python train.py --num_hidden_layers=14 --hidden_size=384 --d_expert=160 --d_shared_expert=320 --hidden_act="tanh_gelu" --moe_layers=[0, 1, 2, 3, 4, 5, 6, 7, 8, 9, 10, 11, 12, 13] --init_std_router=0.00736 --norm="rmsnorm" --norm_eps=1e-05 --optimizer="muon_variant" --batch_tokens=32768 --train_tokens=372800000 --max_steps=11377
Below are experts of layer 8 (counted from 0) of a mixture-of-experts language model. Rows are named router (the router's row for the expert), up (a neuron's input weights, with its number), down (a neuron's output weights, with its number) and show model dimensions 0-127. Each number is 128 + 24 x the weight over its row's rms, rounded and kept within 0 to 255. Numbers have three digits each.
After each expert's rows: "mostly gets" lists some tokens that are sent to it at least half of the time. This comes from a sample of Wikipedia text that the model never trained on.

# expert 0
router:146156109123143116157082070155127102115098117093108107139165124123137146135193126159152132106152146114159098142160127154141137110115127122123164128142137130121113131133144142123144100142146111157101107134102126135092099092122140149091102098132143175124165137143148048129135146122136108119125130111109146130094100142159100106121118097175142203125101159123127132131082119137099092113127
up12:139082146105131150134112069145129089118141127138097140129155073175127127093144091073100102132138160162089142088153118116098115116121143114178139139118158141102116166094144094092134112168131090112138100109152123122127157083085100107132156162130198140111165084087157112152147105101128142109113119111134102106125151111119143101090149154134159170149115139128095163116109110151112129136113
down12:114138162123143095102113175127119113117113123110121112154138133147125158108134117147144165143145089194134114122101131136102132148156102155119148131104133063123144069147072194121107124086141121153046120135142120113129128085115127113099121093130145130167144106108120180153117124131112106149129173093093126171155116143119117096119169143113143099113125133120129149134138192187103149129116
up13:113148120107149136115119095138123133152178148128122125134152114133170096077150136126128117120084117177141105149112149119143124141108123097127094113125132141110120145123148098121139138138118154142147113112127105116131128108063117105096141092070119143113128146166109092135110138098146127100132132102134155127145104163155111121124105094151087129137108147095094124158158118134103115126159
down13:116103107176156110139171136112105130125146137124154133134098094084110147122146108155122177139124142109137135144105124118109125151125114103103151112142162118091107080144126133141163096120141163085161154130135142133108162136122153081124153181118121151173122133162125129107166119114088132132091135110135158106153096113150110103112139162123126089146140134115118122107111146134139149113108
up14:150179141098120148097126141095142121113124125149119136105119136120130146093136160089107166135134131153163109129123139104118130124092156114142138101127140144159128098153127149130122130141142151125158134108147101162143119119167091074151106122137116141139114153133113101143090103166111105159137140089120146133103133126090103127118097090148151164113163062131209082114130127100127127184125
down14:157139124131118109177118089105107137164126132127136132128094123146112118143116102115134127120144125162111133111139132116120149063144132106144127114160117105126122115142112172211099165111112119122116121155147121099109124124120127109113131117120143141069100118120137105094127179136171153135103097153161122169150106112136137134139079131125107149136113145125122156119090093130129135138129
up15:119123088086162129128104124133122117130095112121106134153099121137153159112097139145136116148176154086096121133147126128139094112161095134122133127164157164151137127117141123105181133141103166123109114121081136119146154137126075112128130115088128128120094122157141120096154139127136128132128144123167107092136121128134168106144137134125161151147162133114100097099139102150159147135101
down15:135158167114115113116140075099138128127143140126102100118093134123114131109135108159153135106099127124122153138148104093093151143123145092150128129140112157088114116136137147173123167113098097117132142130118118105161110122113121128095113122133166126135075169114141127120115150138134133157117151110151132124158123111106109138113083152121076171124119144136122120111111133146107124139128
up16:089159124178160116103086147162155095117130132167118126112139118127127099124143136100163111112128128119101104126096104117130133123084114135114118140152147154167157117134153124089146124116093113110137147087134118140112103106104108126122148156184118138123092136125120146106132106147059184116123160128096136130133143105147180115089145139096122090147137158114132100134131131094140138133113
down16:124128122122165126109141105088176147136087132125138069139127139172120103153126119124133123129133133124132125189100100135108098110102126158153081125171096148128149158126123141118195127103154182090125144188143157093139129145125111151164148128144125126133147123138103162116100157147101155118121189150173106174138149118133144114112154159140115100102120161174144140160102097092135115168113
up17:125118145095095129144111148125130124128133133133178126162124122102139138124147120091145153092117106150145112110115123178158157140119163115122132134117134125165131139095143147116101111141109116148120127130143114100162107110103121161114084097148160129116123101159105118150131124126170109139197152103155142123108124112173127122118146149144104130134135121102149129126155105168131104096142
down17:145161164166171098123142159098082151100097159150104094092110137108093103117128140121134142143116134126126140129128150105091092159150118142117107107087126122097137123114133119147151137131105162102122107156094126155108139093110130107112136144101114130112135176144146087135117136117127133139129134184147151126142110161074131117143117121148116112111150185169093096109139112118139124126126
mostly gets: " they", " she", " he", " team", " name", " who"

# expert 3
router:115148233116114140132174146143143131158123132152131148178147123141139069096117124124131093140147137130129164145130140115117141147121135158129069182121138146162103122134097153094134117126110142139086129143100120113158098071128143177112129103146132134141146177149124144153112114090120148110114121119143126114162164121098165135118133149089125115155131162100145136125144135101143119127103
up12:158145171093123119106125068125130115184148203150124127123113101130102132136090137142094160078107142125155118095170132107151102134132180125107100122104129124120119122144111120101158143142156136132108135115127087110121143160113145149102110127139154131146097174133140144135111095115120174142158126133102116115129103148159151144106132118099061117138170143156156122091104125142136117132167
down12:124128080110091123130067139136127168137118108112145143114105081123100148150150141169092129102141159097132108128112123140176123114092130153136108112167103113118128137151127138129091160129149132159126142111134111117101110112121076106145182083139123119133129148145107094113097135111122152116148144145138157128128128166124141119146118128145119089127144114130147135160137128098150126118146
up13:119168138141137088111160135147176107138139124152107129130148118143105108118099146118092077159098108146094112136119150118134154139159111167151125156104127103157159147124071099128114141147137157098127127093107143113123122100099114121163122069154157152120138153162164164102142145099145127126136172135136151093164109116145158131140094142131103100157104126100132124080110112109100102126085
down13:132139174167150169168110150120100170106121151058118134127133180085128119108106115125109172122133159140110143141123153149090159112085105082112173123095116091133107078129099175143146132148175124117144137111101124125133193113146140117146160190115138139112172129122158072115131102163101155141134125131142123162103107150116096144099125148122145118136128151118118120142148122164150105139081
up14:123121063082130150131166129123135123129097145117139131128110127179130109142104169091106174131115143120130133112133129161131134159174142133123129139103093111179128130110116127123169094132162139114172125089163124142141081114144110108135125165127107101095116117139133116165136094108136173129134091133141090138128111117130131153108147145124114115125137107136134113127126085101125113139089
down14:158130144118109130105108140109147077097178125140186111112108111137140135112107082144167113117115120130118170131134129119145139154081119111127128129129144128122120135104131157130131147118124115090122161097102150135119120128130164109111116146109166130121160140156156115106131121124139146161141087131112100118111152128160131122114108081108125148134165127142112166145093134144112081129061
up15:152151163093154115132141129140107079125116152160101189136148125090102100127123116141139120154122153163124152165134156118131108120146122173129110151105116099149141090160082122071132124120101125107088126162139118102126125156145134120153176105133170150135145125158091132069128102109124089104119131131116102136157090140139095089059107138109082128167129112107129133139121118150133118128133
down15:091098158137114096147103130100128172151149125111120063107109115147141156128158108109126140093133148135132136130110083117113142155114134082090147140137081146121058113136141154157123080159147097131153141116167113129144140102122121156111093115121081115126084118103180137175086125155168194125121149116139168148136151132098117142174156114134153122073152153129161107109108132109135134114163
up16:169140067155135129141121167138121117142145140141118111100114131103150131124098140149123143144108117125114175096124126107177112113102129154158145139122175103108159170096087098168106151111159087119166104100154121103132156089142102145200155161107093129133157128160134085086095132121151128152110117135172124126123162115148113131140137146132156101130120074131127124133138172114109139162157
down16:105139028168146140157145144141140159079164137161117086124116129098117090148113155126142156113126114122119137103156148118158146108131132123115153148111132114109164145105119137148137164108127088115151150099128113133146107126098123120158156129107105099126132147143097095100127126155180099132123104137134139116123181119147156079143136088131123094149135160118141108104119156120138125144141
up17:132089121117153127147135151144100146151116165120137109142107119140129079071095129087109120122123098122125141111101195111132154146121167152093099137163117138171132173083103110153129128139126105102128127154143123106152137101119143114186117178137170125113139121090119119166123111130102127105122110176116142129122122095177141152115095146112124168131134154105105084110181125147106174098132
down17:149162119154112132116113118128140160135132108116114112138138165127131152151178107183112104123122147079126138121112076119128066156166157191154121104150137124106141101154129135090122126105156147127151170111121090158084156100168147149126148137114126151172121129143108130090170151111122111163136139088086117139141115157096126091136149118182141104118101120157146169107110121090141107165144
mostly gets: " to", " his", " the", " their", " her", "The"

# expert 5
router:117090176071107155115124128079127129099115137147144100130122111153135145158143091097126088132146128113143093165132138109132135120102120110118126125105136136117098110129135139099118120083089121175143137117194169149143125171129116121080117132112152082127132115115140164114160114134125124167107127150124148116118143153132143144111127100143134104107118092135116161167155141137121090139136
up6:116119114112131140150131126139117143170117093121139119099176111129092148127112157119126132139055137133152131132095158128120122147136138102129088152127132124150174131151090191102128146121154138088102142102150126129132145111072119147150112112099109155111090130151130158160116133106085121151132110161098123131137111139139113148121146108102158126175122149114134081136101120153149129145119
down6:110127116106121125104077092099107098084104122150176114138104152111107114112125153151144121070144131125142139177129154137111083090130146142117098091096128157116144179173145111136120146106120114104150141143106102107122141111143139127154143136132118145104127103168119103160122136122079106099122102113102134135116170109114105136096123113125099128099121153125120151112110087116117128109110
up7:129142118151135159131134146129123081107128151114135123132133110135089137119127178163103136121111164119139141100152107142070142099135130129137124127145122142162150140126128156101146076136107124134148116169158159058112160135162075113119133144117145081135104172125091161148140129142097121147146096102147139134134154111152159142167097107123122115136160096088120127146166119095125130126092
down7:136144084125159177126115125126119084164102137158149141128117115127142138081135080115107131097085083128142088077121146155169120156123126131133155121139153119136123136093124095081158111166124118156131096120109159164095160137117126123156121111146168136118116106109119105112080102122085121068151126156094125095163107142147154162157165129149120133105116088160177149108132145135134152133146
up8:130128125088133110151154129163111133128119113126125097112110142121138108117138114156125147150106119124125104174074098085146131120136129133148137125148102112145112101107090138157165184107130094086142162099165132117118199118100136109087143143176156147123163116128106162108081120132094132170126079133101116114129137150117105120143124145125095125136137109154111119078092135101108158093132
down8:116128117118144128144151161100110129131108090128148129114107109138178118123118114153158115132131147119159142147161120104141119114110115114130116156102122164106143105131146148119140125148105174134125195174117121127155096107119152146096123085088124162135081144129124105137118148168091117151115134114151140109126138106116138132152121138135118126125130105081102119101103081115122117146135
up9:167135117126168121147138117126156134104104135118134117147072145128130167116149084136087119065122117142180131132109125154123116095105076177141126122121129132079096162143135129131107075166168106151119131113128138127147107120162141124113124116130109134119061110141126109162081128133128114168182156124128129139171130116133171150119118119141118140132135124138114139111147107111090115103104
down9:105109165153153182090145089119153137165125164132136146154091163135125136145126108136122151144110112134143107184184146152111098133145122155100148127158122117106149166112135122117131120106089140136148145137103158111089112123106135127106114119122124167157113139121109163160156138123151127116143142090112141102078099171127106130108120132115077156158147128135114171158117128114132161133127
up10:144115116111099164101132143075101154122153160105147139140170131126098166106082117119118088126141169142089144164104138198171124147106085111145118121154076078089144152177128135160148093183099132130126158096098112107140126152166124192143156147148187113149121140128138191091117116081121098129145143167154115137162114128121086158132106112160121071118136114163102094092159139177148132172113
down10:135159147136146118122144087110156113119101151101134128121142130132156131088157148104164135142121112099112123141100127149122124146129103138120160137144139109163087110096099118136169151137106101103149148140132121110126166132137146124122159081139139138141110103116122173103137122092129110150142117134153143080111201117103139111119085181168083122121113151132139097170087138109133154110149
up11:154132134140153173116090105172131163165161143146113112133118086103200110132087095088149156112178095145167109160144172133104150145111106113128107102138122139141133167158115125101163138095102109119130138138104143134090127135127120125108102159121107121057143140134138130185127112132124094141133085082084131154143160134118125154139147143141149126122115109145138134160111114131193083148085
down11:102111121115160134135109120139087112102112156106114112080150182104129158149126178140137070075108133146109112136147139143151105138140130130126131179139104143089148132129150107140095119147156131101106116087161144120104158178127166145148143056153112130165148144144092094115072160127125134121171124131142145146132102143108118150129112107167095108148124107091095133134125155120094105151164
mostly gets: " was", ",", " is", "),", " also", ")"

# expert 6
router:136134054155170077129147131145142112140155126140106131165101157123120114142071142150184172100113107130113108135104144123131080142106138122153114108119131124135148151074147119129131149128131129119158124099119135142131153137109127153179133162117098114181112106085107128129078113153144127144166152135174132176148165098138110089127137160070130083114128103156159150143126106091142201137115
up6:126141138093116124142144141111119109094106100130078101137148103090113103127124144140128106155085122140121099113125170116117114140101124141166107148136064137138143126125184132084117113163111123121160119108138151179127100142109116126157135153140033143138155140148132144186103116133160117137123153155153155111140097140079137116159142123115108097132109126121130070131089111128149127128124
down6:107095125102170177114120160128108125117139112139070107147112097181120118116122158187175076118112138116131118121103141154109146167121084147144125074089194105097054121141164142180140100152131113090089125130156139141152165125141138169131149111134131125104097207131104150109100100159095089138124098143140134137146149122115089089115108143128133159148123109140144097143147119113114170136101
up7:122153143127168121131107122119160159095131161139106086138159081113157096162131122125116099136091148177115113134148136143121111097131124132135131104136168094169109123129106122167120117141132126180162133102143124152143142183150152157151164131104178099146084144120113141128106126129121134107106096112127156125135102146130127115092092144150141102126143170132110110130083118124100135145133
down7:159140164127139146143169103154120119115091078129176135103099120133110160153105149115123128175140097155104093120104112129117158159132118090134144111081107129111140136139080152107150134158145137116115145142120099127127175138126129134119125109067139163151113087145128144121150098133145126128149148117147199124136085151126084105134134135107130141125133192128105161114122102099150136131079
up8:127097093126135123142142115116101110163119190106140105132152160106156119114136114115140172144175140097127092160073126160144127096140098111113147128122111180095110185130122112129115113111102144121112112105112102136086139155066106106126099147164175075139130144154133116095141133113159161106112130108121183149098130101114143132069124114137112141115153082097167151159141106145090085118136
down8:128187168113149107110123104119162171120124139112061122128102107143077152118162146082134110078128094150111168155127158149157116082101105117122153130155134136140112083131114162105116102137130125131144160116133119163143166181112153113128143123100148119151128131138150099131128103160126112170154118150140121119098111138120072138098141148145110155130129141137130131071171118139153121123164
up9:096084111144143121148157118161129117164149138144169119122151172118176103119146167086124132125129143142120113162142145071133112124135120118129123135100109107137060134164118145143142115132115126134113140140164128113140124134135129153119169126178121120136108113118109151110107125138126116114131078127094177134147115100140138123152079138091110110113129078126146145145142109134183130118094
down9:080152152170115144174141135196142119139131092160134133125147119130101134155128135108114103117159073106116106138165119172132144130128143124144155180114136141087114159116100103117156082124112151108124149122148148118155135143148113171134128120148083128122127145138105145130108144132125097111129115106156141113100173153090162126169115152152159119167107135154141175165101133110117130133108
up10:120122166110142139143131121116169094154168117115137142159126134118120100114104114106149149136124132123132149171139112186145114120174128138093121128137137128128160130106118148107138123160094103142138121116150109121141153121105128141121119119152114076140062136169143134137108154102168166108098108133140142148147140123138149118099106146155106116137160144144205146132108127147159136144176
down10:136119159152137129137124108095119086104127107133155183180152132130149160097146146137092153131145128133101090128115154153134091123164136130116117166134135147163177087159110122129116135126137106141157103120130147109124148150151139105089173153147138107123072155130088147155153110140121151093117113126133112137094143129115144117131122161113154153105150077143168135139155098156144144123162
up11:081136095105099114128110135159112124100144142080126103123137161121137083128151099084141114115125142092176108069143152081099140124124140143149154140111109122149152124097150126097135145125109149156115120091149119115146101107117131125118134125121083135089096162142116170094129107117122082121079106123136167148083137114140124124148137134107122174109144119111092091140132138103114119108119
down11:150129128114148163138148113151117135137107160113152120129170131108099134130139098100115070128131130094096126110096119084118160122124129117101114109103088142169119081101138174104131121164105145171159137157124128149102130101172129089152117136148108150120111130123136156132160167184117135090104146115088086118081122141127159134154114129116141150181131149113152123172131120085115080147111
mostly gets: " un", " l", "op", " tr", " r", " De"

# expert 4
router:106113075119101090109096141125126153124132140135157130102097142137138131105092162174112124149108122153160139121107105126100127102113139093125081114109098159157127098180152136135106167133142135074137130132119128097127143103118150140125143152122131150162135100097090135084122171108152109135141123170077133128111122162134141132179138138101133135127149156150174101124110114158117175129185
up6:130136179078127144173133108134141111126124179136106131095097120121129126077145165112093095117111145131122131149113144135110094144131147144129143147148146133110116123176130107133129134154116112116142133112126142129131134155093167104101100133109121094153094114128093096138154130085112131094104144125128185127153132107163134158100155108114130116154124127172123149111108077194071147103136
down6:139106173109126092123116134123110130108139111113083120159115158127136130133105147161103173166123106122167121136108133162134140066134137161130099094099095112145133159103122149148095124166152111107118137113141100105098117142133116141115191111135134179085131139135118151173144162107116116122109140066090098131106126115085159071165129128084131117106127169121114115141119165125110134125107
up7:103108108110109137156105138123073150126179130158125075105173097110132099109139134161134145108152139142115129091078121104122154114138109127134123085128112104156133129172107122140122139109126153091135160076135139117158154105130169112136114112148118087109134163140142098129146110106161137115152097145127129112128095141156109095124125133138096121125078103136099150140136138123108130141125
down7:106093126144134095127128124123165096148149144089124140125115146091110124158122117132134116114106128118113132121135111131129119097090139102119139147140136109102145125142105128096119085130141120124129103122123166130110159159106114129145110131139137136156082077119108176101137086147142126106164139136141167119126138078121148130088148111107091137095127149110157172107141073156079065133094
up8:134115154153130116119152072135087118120156111177126108112104142131138128103118133115084128104132153161130110144111124116151102086122118128131165113148143116131153124115096114134114119116131098144137109158139113128140127092110101116090114154165146154112138129141100088138114129147118156174122142112119079126167175113148084153120151117158147164133137098110104113141100109149092168122131
down8:149136141123192145170162150110091125134138108115154162130147121091092114112147114117169110137134102103129140127154167116095103118156122158163119118148143120100101111100110117109144118149173147177117140131121122140124184096143134118139172072139114123160142123167138170122107148109114101132150125124145131122112117146114139142122136128117110138145097114095146139122166126113138117132167
up9:095116130095117071122139141118153145140113109115113143149152143132131124116100091109126094128123114093111096116101082138133107156145159081139068154099124136133117164131144127110104094157095105098206067103110119149139089139107171135119124134106090116180124112151110140143127133112141124142134165119114117136110115146109163145122126116140124130123120160129095122124135133093124134176174
down9:171152072138153071110109148120186123151125160135143116116113122113156102128116128134093118117116128177163085113114087097150113105137132120136160121157141154108140167160155157111108140098145153147164105122145133122124156151121127126065162079135175106135135177115129161141134182164104128103145162126112111106140111186086066138110134119175102111130108147162128111139107136159136116080099
up10:135073138156133128077131131094141097141163160133120157110085144162123090127124126142156127157134159111106110139110136143158120151124163127128134143111076097152146123149170111137130163111148113149137113116135118112162129151130112077159172160112105189139145119132147107129145117126147142126124112122158089124091105148125126121098110151154111116099190128094108127125173109167155152106136
down10:145144147102150142173120140124107107146140128118108096137137156125131117110131068107152159120147182124069137118131153111114138122127106122112149135137111122117111138164159115140146134162118158136123133092104140138114099137083114190108124133071114101105161100177145131119102103156138114095169137151140106164185125119162128121117100172154125117148157145126181169128109171121104084134165
up11:145153141157122147121130157178108110118114141137155136145100133168158089148133144121153117100129153135153130188134150100153168086123098102166128146128078099113097103185114117134076118121118113111120104150135138143134129128141132118122122142107119100131109136120114073109096127117108129094141135095108136146128107154092163129139130133072120137138159136139132089142135087108138089129120
down11:074166101135088175145160158101128133122135109074102080128092102144126096155146086115086156096154140068129136134159093094161140156128149176129183099175118113110070171095116121127159113128112127136116138153084115137143105134157107170126125152134138132145112133134147115107164175113139131142153086162133100127109130143135135117111115100143153083150124106091133130140128158099163116124097
mostly gets: ".\n\n", "==\n", "==\n\n", " ==\n", "===\n\n", ").\n\n"

# expert 7
router:119124101176146155122161145097139078120130126134158151090141093109144196122124152124116170105126100126100125111085132110146143163147129084121177110125164124105113161144136104207117110098131099119107147119171114097085111156163111163144114112120127138106158120111116138131150086140137122118135113131145116106127103107168133167114097151179099148130122117109110144099124148143133095123083
up12:134142097132136148125160123134167122104135118136132126109115178146093149096084138146109146120112151180142185090100089112161147150169139101118098123126133139136159138117133111136093145138130093145132121112150145124136116129118167160172105084113080175137100140125087113131105131063097125132168117162102118110123121114199128141124109061116116129142135137128174105146151144139156144122124
down12:136134117158088119139109123135133128140125131115097124112163186083071077146096136119163125169121115151141152114063151111091081114123113122140133117147133169121108147113124150147146090141142196101125123144110081158116125115112132095099133103210140115143131075115115153139111130145133146129116138139105169130093169133097107143109142145151129130090161130133145131131121162082148132141151
up13:131131087139143143132102104107132122145137138181121108111126106156096102104104117143135173138147122092132085109120149141107118131093082132165113122127107105123141167119134134093148156121115140125125095139114140155133090110100112122143093138119114134138105145124144075139147094149124172092161136125111166127160102154133179134122131131126131078120153130148108129169153103119132094137066
down13:136146127178109113136109132157147154137136091103099167190114166137113111101179100124143118096133086106120109135130162148117125146134166140118122100104142086104164146116140132091132118132146175158140176099110128108120131101130126141099122120144154104132079118161124140147112100141149104111128146125137163190064129165099141075112134065150150110138116126165156129164125109138110162092102
up14:115129142114108152117140126160126126134179085131113145109112133127167156119131147107127121148100086153124146108150120112127148097124106145122107127147085153149138126171169129143125109159118093118151137145176109100164110155107161114155152140128152116164097135089092166119137121139169093116153107141152130158142105164129114146118148135153171138150162146090155150131126101164127114133192
down14:143056138154101138143080112108095125099078121094144155146128100122128142129097144111098109130145133101163104156108165122097179172115154114101139146131158146115143154119142129150127154117102120127162158093125137117118135098139139147158101127177107091131136160138127171128131113127110088118137137145096149092088192110147121157102094082116094133121135134114098119140126148124179145107119
up15:194133118163139121123125136124101138123127096160112088125144106096178122139139106113106129129113120129105183136116128116143129187128124144110124147150128137164132145127118097116138127136123128138099126156140102154110112122121150102167109124138134120093144103126084147104106134122117135160127119143155114144157107153098112096116127117131103105144119144140165127140160181154140107141129
down15:127121145088163102139093153116111176082099104097135092099157142144130102094076119140163153149142152090130156119082164145122138123119113166150156153119137141104138101077118169114124116133119071120134166116125126114150146121152142151129180138112121136165112109134096105130145078123116144131095115139115103157130136130122072116151126129109127058102147127153163118113129090119152129163152
up16:097125127155151111147151158115147098168137149143132135091165116120101127153087129122112101111147102116117168127111152140122138120166089088126174096152125132094131140138138156169113125117130139120129142111118121142120107131182187122175143132092102108143109102108162096176158121108132167126126089115098109130145124106120114122127111128155097149089074126105142154116165123146151112149153
down16:154162139065157131142138126112122134072132143104152134162134144124174151138131113146158125086098103184116135148175110134092128132133160143110094149122081108152139144137155079157112087137150113160117127119136157117115142124112134144110131126091148144105169120180110118048128128171125130100144146061132140136122122111144143174107118117144155176152152135169120104171101132173115158141128
up17:134151148132112126105116098137137138131123116164117157166095083179179163153158124136137146156147127123110119100112076126158144165162114140134108151116129110131083128131132113140172155131095120150103152150127123128133103111139152104164139123143157101127083102116094108134151103111145153147123150139127122127129131151104144121169160142167131149139190126137103150110128162148138160130153
down17:132127098114109173144139100105144160101146128115130135136119114115089124126123104091120119141091130148137159131114195115089170124126166138133177080116117108176093104120123144125090096146149151183111147085132147125144172123113159107104120136157166124119135151132143107105141111119110132148123110115165102140182120133142092113159164118093133135159058102164113149174095078146122133138127
mostly gets: " University", " States", " York", " million", " France", " British"

# expert 1
router:132135146118121149144119170140097165122113120094122107109157138129095110133144122111103121112129140122104193116148133135092098102162114162108149162144110121151150098107117127120132148119172148117190124134111133129139143113129128055141129089145130141088051129142160139135152125156122142101110127095136097119128133126115097159159118099137113114144122137143097115092138141127135125108117
up6:146093119065125111130128116091109089133125153156143122120127142175127146125096112108156152126078092112119131130186154121129147147146093152140091117152127122144132099108176170110125179144126149154117128128124107148148181119156162097130113109145117097164144137138095130145134083102144098100091116107148136096102126152111112118149085093152136089148153125097127093122083138127123141158121
down6:145114101131122121128160096161140118160141133088124143128103112112093160124086114115146097112102099132144136124094116136158150138102127149114121162129150177127121137143144095138124140106156124079114129156090126090124110101127163131077166136139117113127192156136113156110162130120114131117130178185129107100158077145120174114111169110123142136125084093124164139138111117143169084102123
up7:073077095120140165142120136168161112104168172097110126135118121160124082097123149131131118135131140168154133128110113136129125157150110143111113112096112123147120122140141183112153120141148108143147119171127081119127106104122110122104110154116107110149135145141151113170133118089157114145116137142116178150096145146176143108134141157131155138166108109105133151141129098130128138123147
down7:148133119143130143185170120094130170170101092131128124155147139131084144115151160114128094173115133141101138117142154135141094152073119171162131088117111158133159113111160162152124141179131102150126127163130147116149113132095121106132161108103127158098134126139178107120178119159134170148123091168148103128108145155141106126134132155122141129122102150146169130139180104130144109151127
up8:153138133176108132169114106162175090142127137184180135137131111144100112110156120091119089153117156156141125123146103145119165119121130156137163131154121117112135161139134137137099134149128120147120115126128097130128172172138156106105128180137138079135120141102144144101076096094118121119117108096149125140128104132135130115164129107153170155154127149135142078096112117112113125155158
down8:138099137138143130108133136133131095091151146098129123143111157146142132162117193180135132113137086134164141090158117114094106163114119110107143115134086170167147104140136166126145119126170139125126116119081162101135136099116089128105095119115118152113163151118119107134137157147112152108097136153159135098146111145093190127108131150112119091140139155128120145112119111115093134109152
up9:130135104129135155145111141139170110101092130097095073100086104127130142123130104087130128131139105105141131103169155147164109109139124165117148188083120114150139145079143119108114134163160128111141109133163121118127131131133140133125092110140155135132111107130176133150139110137147169103127109132081185114140139088142155182140101116182188130142123146171099122076148126105142136137104
down9:115149122138065124094119130092130158167103151141143152153147157144111104115083127134125089106164144142132150126118156102119134167138186136154152139182106142153162065125147125103157112111097163121104146130118207145165104130145097102113136145152140116120095153147140147113144149129108154124158129102167137156151151119076132092110141117107122081148140137105158101144143126119122122125115
up10:079129144115102112154142131138144142109166138109145106123138117140141100066085109116154122117078120173159155115145120078137157101093113150155135137141137125146152160133123084115094136117128140118158098166157149122120126147135122113202152166143089117150164111127174130112125160141130079110153150161138136142113119120127142105173149113163130152141146120119191115101129155119084104110135
down10:141139171116101109096103073119103182122092130098116083115108153144132162119122124109132117108133164100123150120118128114134101190134095155129118181061105155125161125125159129135142152128164106093093131108153144103154106112114099120145123144095109127133132117133162139135064109128123129169225108111101106144169098131134112127134100108143110089125087107112137132144138153120119116146141
up11:119125108133143128099152129164127116145121153138129123093112128152118087107109137117117115113103150118169143120093106110113136133118129102105123161136143076120118133160092111133124126145172115132115143097106108151145119167125135148070139130134152124103121147127109121122115070149100128134087192123101116115106112162126078151112108115107118134131103160148136128101160100189120118146131
down11:155159127117157087149123151155137148169145115094160120087092124116097142106132117105125161150116129095150094120124128120153094151123130145136081113135087136088160082079154155156098120144149167114134118115140169128145117101157143117091110106131139121107151079126115120123143132151164086141148091145146100119145125167144134130120112112144145144124100105131080114150135127144158157147094
mostly gets: "z", " K", "ai", " John", "á", "ina"

# expert 2
router:164125087168139147119108101137124128134141098117079160113128129111108124144151113099108133167107160136144114112151113155142159157151109156138157092150137110070152132121096101137138130169107147129101126147101099161140130185140106090134153178123124116099128137207138125146129163132091131123113136122129132137115106113099118089099169129151142125134160114115124079134133121128126113149155
up12:167123095123090146118105142143100133123173157142122110164121103155120109103151114090086112143121094104159101133120109105098176149106125108079162109095170128136087140108132116168109179157126090142103155094135100130118141173097124093130116141117129060130079155128139119113085145153123167122178144107105082150116112086117096106105179115130131156108126118098130131126132121131102121099144
down12:088172157089122114139134099138143133129107097117174100151120109086137126106110134113155093141171144138124142132090129114114173082130182124106151137145065120134140066127105144116136129113133148102131135110126131089109146198156158175134133118169146161159142139156120069115153150121093122122080129134115090094156153100140163133157129094128129127119133152153167134149102159188120145157121
up13:110078127124068108177134158116149094117125085107110150157145129101113124109113110137112143109114128123159133189154108141139119134124106138149116176138130122109145144120162176145098111098080154166117115125132102144109061117143160106148142164165146120127119140107137140168126116097167110106158159147156077155116152119130113112088089139144111092092129145130164154116166142157130145148114
down13:145138136134141134147137104145182218098074118152115178115130092164130169124118115146173140096121115133147167168152149160123101124136144165127109121148135115155157109139108138104141119139117114137137071108131135114150150133132142153132116182116119081118081097138145112114146137158100155137135125132120090154141114109113093186095089097102118112114164126093132149093159126113178122132102
up14:116104106127164106144181100151157162145133114116100122180124135135115113155121127106135125145130092127085121131094148202169111078156107122120115103146151130172105116125110146130109151117139106103111156118109142119162084105131138091133120107121124151131106158134159151118121124110110106156090132160153096084126124141109113113136105084129096135140149128167125130150125144145127157160115
down14:118112166100124136116125123103118102123158127096163144133141139113108094156112088100110132109112095118116155121102111132149128145160135126113102152126126161112134123111184107152107129142168108163124080074107092118134095098078136135120084112145114166145143108135130127154133117212163115102144166126156125157121140151133173142155097089106134153152149132117113152106133127093153108146113
up15:126131105141115114115184135190099147159118112184089112146139111144149179118093128093091126113135162133125155133086155130140140125164110095127114130169107129128140090105098091175153119144109154111108091154131106120148133156124115134120135135105121128109124138139121114104107082106114128142164179089082149118158104131132155128113132130137147206105135136137131097140145115122114115136079
down15:097138120156128124119102116086119119103120115099106150155147139125095140145128148122129163139116093141135088148094070122138138144110107161128141082137116122099123159100159127124130131135136113142145128177129145152134137088116111156115118117079132174136117146175119177110125120124126134153100146105156124172130131108158170110092115138129129139130124118119113170159162084147143161100101
up16:120175103106103144129129114123163150098118113128138136080098121117081131156117124129124101162114170146092118074170121106151105115102110161126168148172130137074134143100136119099140133171135179124052115109138089141107134130116137128146126086112114131104087146129113118145123176084138137145133128123125102120133080113130118091160116130137108103078124120122153150106115132156126097133124
down16:135086163130172106112143171136104169105124143133146140103123122114127135101137088173085121150144107114123148141131198119183156134139097096135135149162118131138114110116132128147170104094111123147163103139112124117115165136123136141103132101074123150156102129135143126122106131171111122188145136172136154126137109139109157122107156147131159137103182124107108093175159113112135105150151
up17:104141097153114122147148169117173125123153098130148146155172122140135081093122124123110162157130149126116079102092097144108081133139136105133135145126119169149090164178131123093069124134115116093131104112164166143083143107160143136138122079121087141125127165153161176105129129165146148131136123135098130109127176097168147142137120176129143113134109125119120118102158090119119124094154
down17:100127098121143136113110137136090121114120120100133106128060155120157139126152093158114103146154076123128162146189136120096156133102140136122106128154128156107122150128103133083115135148153165119157151140142131117126110141112135138105097164138154135132138152145138095108186089142104129123135107108173133139139121142126120153151104105137122152156111127146110127102156153133087115123139
mostly gets: "==", " (", "===", " =\n\n", "–", " |\n\n"